From a checkpoint of a small mixture-of-experts model trained on Wikipedia: 1800M tokens.
Below are experts of layer 2 (counted from 0) of a mixture-of-experts language model. Rows are named router (the router's row for the expert) and show model dimensions 96-191. Each number is 128 + 32 x the weight over its row's rms, rounded and kept within 0 to 255. Numbers have three digits each.
After each expert's rows: a language model's description of what the expert responds to. This comes from a sample of Wikipedia text that the model never trained on.

# expert 23
router:134115127136141126149129127119129119117071137173177148122085128099126091130116152124036131078148192147147122089118116132113156138141107143170116116125059117112119168131119129098141206131133160164115127120078114177159106133118121090144154117105135122138169135113140110174146133137108082109
Function words, copula. Clause-level function words, mostly was, as, that, which, be, he, it, following a subject or ending a clause.

# expert 36
router:120134131106127125166134203102110159175142149203163112107082098115096111089131175134085108109164200160132111107142131093108079148133114170134120151178133103132071113135145124098133131177074139161115197123152107148142131111138093126133144150156119144125149108043135107056088130129101097098
Sentence-final punctuation. Periods, colons and semicolons closing sentences or abbreviations in prose, such as Siam., 2015., roles:, Nov.

# expert 28
router:150151116136132156136109200131155150126155168127156144097089114143168106135170181092115148076097214189129103137106163130182151124118184121116101114178101113154162110127120122110139161122099152119106160144088106177126102137136115178159110146119149118123132157065125160084102072183104145088
Plural nouns, they. Plural endings and plural nouns like ingredients, inhabitants, years, people, members, plus pronouns they, there, those.

# expert 32
router:165148110119135170154174102157177153131066146128129087092100134114173162132088157162092169131136150145071204123113110105153137112082139112190085041158134160116175054114144167128120104139122116134132121119116165141135136131118128117140137124132118137152060117162088067112132126144165140132
Infobox field labels. Field names before colons in infoboxes, like Country:, Website:, Genus:, Total:, (aged, and coordinate marks ″N, °.

# expert 33
router:151081060137162142127133061117099121126159128169145151166119101092122134142113102110119153106102150131170097126130110097152067111112145178147102168118125135113050094111135129169135128220049106088110137125131143174129097141141183129135143109108126177143179144105118095060112088155137129096
Personal and place names. Common first names and surname or place-name endings, such as John, David, -ley, -son, -ford, -ton, -field.

# expert 1
router:155123109124139150130142079137117187137125059124124117101113124114094135134166127135121103105084116101153139102091089057128097088125115110143103122128140129098164101141134166198129135207114116124136114120118131185128086173134111172131186193064153151060185147064061119158148116107137112129
Word-internal and ending syllables. Middle and final pieces of foreign or Latin words, often taxonomic endings in taxoboxes, such as -ae, -idae, -us, -ensis.

# expert 39
router:129105123108130112163159133125142096133136188129168128062069127101135102102111125088071179142126141136116107053104132168131076120136103133144152169148106126119139142139114158133128153110122099106134113134119125115148120111138126143121138104107139141117095155138121143093109092152122106115
Determiners before nouns. Mostly "the", also a, this, each, every, after a preposition and before a noun phrase, as in member of the.

# expert 22
router:139059133148141157096183176102100154166119155184139182095123122176111063105157146141054113110145158137116148107079120150166101121090151113124127112209076134110098161101144150085137108100118118168142153132125189116118096132146053173132131102148137137127137126126108112155136087158073149143
Conjunctions and linkers. Coordinating words joining list items or clauses, mostly and, also with, or, has, had, and numbers like two and seven.

# expert 4
router:147136120096100132166130217117122146141100142161124087066073137131117120128159127202105159102126105114145186135109079163147100121111183146152069072156150155102138120136135163126114114120114115066148115134186113091150124148112087148144171202118117145104099108080137096134132076128116119113
Slashes, brackets, foreign articles. Slashes in dates, scores and titles, opening brackets, LaTeX symbols, and foreign particles like de, des, en, la.

# expert 17
router:121136106100102155054164137113172140150102152151094182144129111099164104081163177128098111107169121139108141054101122088188140157116147111121111049102111147093094116155118131193120153090105113130152094123161195171143117090111135172109135174147141136080118131098082127134210126168070121103
"Of" and linking verbs. The word of after nouns like part, member, son, plus copulas is, was, are, has, and = in definitions.

# expert 27
router:113085108147128122164159107094124139149097148145144105079111114136154139147127173108107140176112109177118100085120124106180109061129117069173121043135084145099062084139151153101143180130111089118123116113137135158149156125128143122127168153129131146137178167051096101153084136117144091126
Sentence/line-initial capitals. First token of a sentence or line, mostly The and A, or a single capital letter starting a line or acronym.

# expert 31
router:194158122107102134141113255130105094135096147139156107083108128097180134123124157116072152176110092129160140091121111142108099174095094131120150155137061080041093077068151166111135134141120089094101148116128130172151112121138080160134148102132109135131164139120131058182089162117096116124
Prepositions after verbs. Prepositions and temporal conjunctions after a verb or noun, such as for, by, from, with, after, into, until.

# expert 8
router:130134117091122117121142159145081158134146129203136170148101125136106157085105144125078093099130191111118113137110134109111078132140099184154142144146064090072154072130140136107132171208098141138113198136115167184144109140134109103137139122109136130106161146114146105051155089165067135123
Line and sentence ends. Line breaks ending table rows or list items, and word-final periods closing sentences, such as series., education., photographs.

# expert 21
router:148154115103126135111228203123110147139059147142152155114140128136048145152210141095085173104149162131147127121157112128131063167097168183169149087134079129073133072113122135146129186097111090163141181126122166203094093072111122156139109097094126131121142124129150113159146117172075144123
Determiners and adverbs after verbs. Articles, possessives and adverbs following verbs or prepositions, such as a, an, his, their, also, not, briefly, only.

# expert 16
router:143089101132143149118168093134059121119100116149170125132142131140129123112082121133107219132115131170187101114144054159146070118135116152144073144156127131076087070099135146170150127174066096129131155118164112152117115121121172200138143124125128133146086095072136097090089126112125109120
Personal first names. Given names and initials that begin a person's name in lists, tables and credits, such as John, Sean, Thomas, P.

# expert 35
router:172128110095188106082113105091173173082111154133134181119113119101122092114154144067150122093185150122109158092159105128154104141082123194159112069110136084058155111115097163152145127096136131103147119137161182100115134142119143154106143116127118107104119161181193135089127063154122092112
Main event verbs. Past-tense or base action verbs following a subject or auxiliary in biographical or event narration, as in released, won, filed, ruled.

# expert 26
router:145111091116167088125146097118072158132072083136128119115110127192095148128079131150110190140138113121128152141133057147194071155133061127136100094156076195092123076097122145148120104119114117110125146123156125117138115170117150186121152180105138147069133106096145090193120108088111078110
Name-initial capitals. Capitalized first pieces of proper names, mostly people and places, such as Kh, Sal, Bas(uki), H(iddleston), El(k).

# expert 19
router:123092138099145141126112096134140181131151154118130153092078132063153168081152158117157139078105132112130110161091161164230153086102073157160081140136152113092188119123118148131142132177130157101104100151142192083135150155131140173141142148108134123089132122072100102075159134171117076136
Technical noun/verb stems. Content-word stems from technical, scientific or descriptive prose, often continued by a suffix, as in folds, compressibility, test, flow, attack.

# expert 25
router:154077088107169149103117114096061162123144155106118103133150132167164127106072122172130101141118153128109156156159120101189108136063120128133138094210078180093146079100137133162137120138078116121100142146177128076132137155129132114160122182135114143118190111052097098165122154116113129106
Capitalized name words. Capitalized words inside titles, place and award names in tables and lists, such as Street, Road, Park, Battle, Best, Cross.

# expert 9
router:141135111127126171112251119081129094117145087192153123065100125139129145111090166086092155123129102166168139094131120117134135108097148125181082104121114097152040103083126109134136111131118119123100210117159100124130130088121138185129102114129134135073071119117043119028161142130121154136
Line-start markup tokens. First token of a line: a table-row pipe, a list dash, a section heading marker like ==Early or ===C, or numbering like 1.

# expert 7
router:134076099139165137156126180177113127190104159200144087144112107111082083116148143116051182093146184204133139138091100123094110100106155172112079131113115091126076132117138151066151140166117153117092185130124142185139128164089139221158138114145136135081114140081138135116088078177109140123
Word-final commas. Commas, usually fused to the preceding word piece or number, ending a clause or list item, as in 18, households, Beach,.

# expert 11
router:117096095108141146153170111106079116160146117206114168113132120134188097155092191131125075168106077150103098117147104082174105172106108124151103076108148109135098131100140126148138083127104099104094168126124140096123140116133153126151152127080117138109153150095135119147128136154105121128
Mid-name word pieces. Interior or final pieces of proper names and rare words, plus possessive 's, as in Vanity, Rolls-Royce, Mackay, Tairu.

# expert 29
router:154100118119137152131105092125192153156198165094150112096141124082155131116143104111117185189126141179165122152167130159116137117162142113144073127134149113097175039110147167139128096173150115177100109137097190135131122090100108134161138186130159128081127143136121106126182146123136165145
Infobox field labels. List dashes and field labels opening infobox-style lines, such as Born:, Personal information, Scientific classification, Family:, Also known as:.

# expert 37
router:138118108083150161182114131114095149132094153161140100170100130128144104142164154150111137149141135140102164089173126099166054074090110117098120092179044196055121192131134169133114148110069133108094157139103154127135131134109114134124161134106160130154190137147128126140083110115130134118
Prepositions. Prepositions after verbs or nouns, mostly in, on, at, plus from, during, between, across, against.

# expert 40
router:138096102094177148115101115168056144133137185155123086109095123177098129154096085125149146151111141141142142129056076133114105166120107131150086110158121151072110047120125145125153111191091095095143103132177218134115114147162174145123150170099133166105173107091124116086112143123105122098
Place and team names. Proper nouns in team, college and place names, especially in sports tables: College, FC, Lake, Boston, Wanderers.

# expert 45
router:115089109104129128120181216125053102114104082118111140148123122121108108106175155165132105111128146130137119077118130115176088105130078106119077151152094186113162092138139154183128184111117163098063252138122124100116120131119140083153115131088122153145136147090172191050113085173097164115
Line breaks. Newline tokens ending table rows, headings, list items and paragraphs, especially in tables and section transitions.

# expert 24
router:155146118088133151140160113153179177138128159111127122106127140164142124171097158132073169187122148129076148160140150121077121122115169136134107101142120149118105067118119189132123122122135113140122098136101182183158106097139086117149131163108152123133074131203162077186193098111140104133
Infobox line breaks. Line breaks, dashes and bullets in infoboxes and lists, plus area units such as sq mi, /km^{2}, (0), Density:.

# expert 3
router:127129125128117127162177204053154140139070194112125098112108147124067075138177173116096181180178125199140194058149106121168112131104180198168088117160162135112120109096120158153124129097100200136124145123095134156148116107134123161117101119124133135123110117122123107143166157116099131118
Infinitive to, dashes, months. Infinitive "to" after verbs or adjectives (afraid to, refuse to), plus dashes, heading "=", and month names in dates like 2 May 1689.

# expert 5
router:121160118115146163133170091188132132133110201099132143056105140113143115137101129113051111098136102137108149076070121097167125168107099138167153134111078203047187175116119161149132204119120102152120119126127182066148088125132114126119192117102129150101188134152134170129183117147125019103
Mid-row table pipes, semicolons. Pipe separators inside or at the end of table rows, plus semicolons after scores in result lists like 0–1;, —;, 1R;.

# expert 30
router:150132132082116123131170130153144148204137165169154093080141108091153161113153120106135166106139107204127138119136113135048105119116095132165120006160105142059116122101145124131128111119125102131107135119207162107114101064121125085130119135112119152112115152196144108142211114218121157126
Ordinal and descriptive adjectives. Adjectives right after the or his, especially ordinals and time words, such as first, new, former, same, early, second.

# expert 42
router:107059127114126189114124130198181122245182164127172112130114122135133095054207116170127103102063183149127105162134124143127148082091137127168103152161124123132176113125114141190137103131127135053102164117100092105121106083131107097132104181081147109114088079053135141153205123143179133123
Nouns for groups and roles. Head nouns for organizations, places and roles after the or a, often followed by of, such as area, station, Party, family.

# expert 44
router:128156124158123186130190095126174160136136117137121153101075117081138142154092129108153104091149113178157115116160121089231104162157157132166098101181095139126143062096148170140138111177140121089104137141144153080121125069149195102134177119115145148149131167077045135091133162116158146150
Section heading markup. Wiki heading markers == and === and the words inside headings, like See also, Polling, Career statistics, Votes.

# expert 12
router:097106123118148118134109105104132110185079085127154127151108112157141108126142143160103104099141157142153080153191107086134095117120087084114130128128115134128080090112106122128130115163113141152090128130101133152119136079137137073111163115088136146147157143103073147127078107136128070144
Name-internal syllables. Middle syllables of proper names and foreign words, like Set-on Hall, Sc-un-thorpe, Carl-a, Vert-ig-o, Ans-ari.

# expert 2
router:130148117095159150148177164135135151150170112080166137065068099153121128077152157148085135116129187159158170181098126140128137176112105103112094088222111133098149080103126106109136113105115156164095167123101176107146104125131135104126113110085139126117147113130075127135182084135075117125
Common nouns after determiners. Everyday common nouns and pronouns after articles or possessives, often before of, such as time, place, part, her, his.

# expert 10
router:168124128073154174120131152077155165192193148164165106135103107137188106086195121141094132092120132153134170126094101089138138137145142188108144086098119108117118121136136146121149126147096108139101136126131169072131126064120040166120154176150125142109186099131122063097108101119100143120
Hyphens and numeric fragments. Hyphens and the pieces after them in compounds, codes and ISBNs, such as -based, -19, -in, plus some of and in.

# expert 34
router:149096127099111144104123181140043143197118174174176117125099088132122110094078100146120159117116216193146149095082084141085150108145159118176118124194115112123081068102129123123165138170109098073124142136177171122143100081145160077151185167112163168097170123133093144103118112139160183127
Nationality and country words. National and geographic proper words in names and places, such as United, States, American, British, National, Japan.

# expert 41
router:123124116121134121126164106101112147150208087175114132077115117127110127070168174126084123153128123151149253132116112104176136134089099150153105107161161217137028187113127134113141115178098120103088157147156106108120113166121160167140105156120131147106146120130135120086186105167079114132
Pipes after cell content. Table pipes following a name or number in a cell, plus colons after labels or numbers like 2:, length:, Cup:.

# expert 38
router:104101108130118119166135088120101161132090085105131144112104123148117127123175152174124093128108120120141144125142094036182028124166142131126134139123126171110114149122134125150117128151111100077127121150152128107142104164126140128141193145061136166081101121101045120159110125119146115122
Mid-name word pieces. Inner and final letter pieces of foreign or unusual proper names, such as gh, z, stad, ş, Shab(b)ir.

# expert 15
router:128083121110122112150096114151063135118117065148118086091086129160115060146084130176119132144132153136130150135144111172138087119110138124137119105173070191120107092109106135169134087140128135132142122131168219111130114148117130178132141206116145147120107132056132115161101120131131062111
Capitalised name onsets. Space-led capital letters or short capitalised pieces that begin a proper name, often in lists or tables, as in St Asaph, Gwadar, Kanto.

# expert 0
router:128114126102122179137126113094137146134128131151153189133093114021109151105145096154158146087097105126109112035138141130132146134121112195152119149098157132101116115107112143173138146124132137110107113142108111121131086124132141160126127176105103151130077143115093111110095141203137160090
Word-piece suffixes, particles. Inner and final word pieces such as ing, ed, able, ised, plus verb particles up, down, back, away.

# expert 20
router:107159132127177172128152129182148152177182187183165103138050124150209139110157105153147139123120145149158116128080132143166143105129086113173128141151117142157167123097113119120124113251105158108093141146123139056142119102145154170127097160128124135094115139092116164155084128175107121121
Field and domain nouns. Nouns and adjectives naming fields or sectors, often after of, for or studied: law, music, football, research, political.

# expert 13
router:145145104089105137158146134127136166151103118208107087095104146148141178083148148167118158170142141101133189089104105103176131110111158125154085147131135123112092162135134215158143143168118137128107096135147138121157127122136115163157179131094122141027122114103041115165147075112155084110
Non-Latin script bytes. Raw byte pieces of Thai, Chinese, Japanese, Cyrillic and Greek text, plus backslashes and odd capitals in code or identifiers.

# expert 46
router:166134105138153165113124154140103172155098104145113119158133131117093072152160171105047150087128090125132140130083079098125027099127124103139122121165130201106103163107126167121130120146090125055123136131097143206136120162122110120148156129110126140085144139091114149175145090120132092137
Commas after names. Commas, often merged with a word ending, closing names or items in lists and citations, such as Smith,, Detroit,, Hulst,.

# expert 18
router:162122121097134128169152226142119178132155099124176106070078145144120092132172142123068127069145108125170130113109125157119130110121140155163098020165104121118127064124133130110124166118119138107125164113123123137136133112100079141127118170116160128117082109112169087188130100149129097118
Word-initial fragments. Opening pieces of split lowercase words after articles or quotes, such as sp(arrows), pl(aces), red(shirted), plus opening parentheses and quote marks.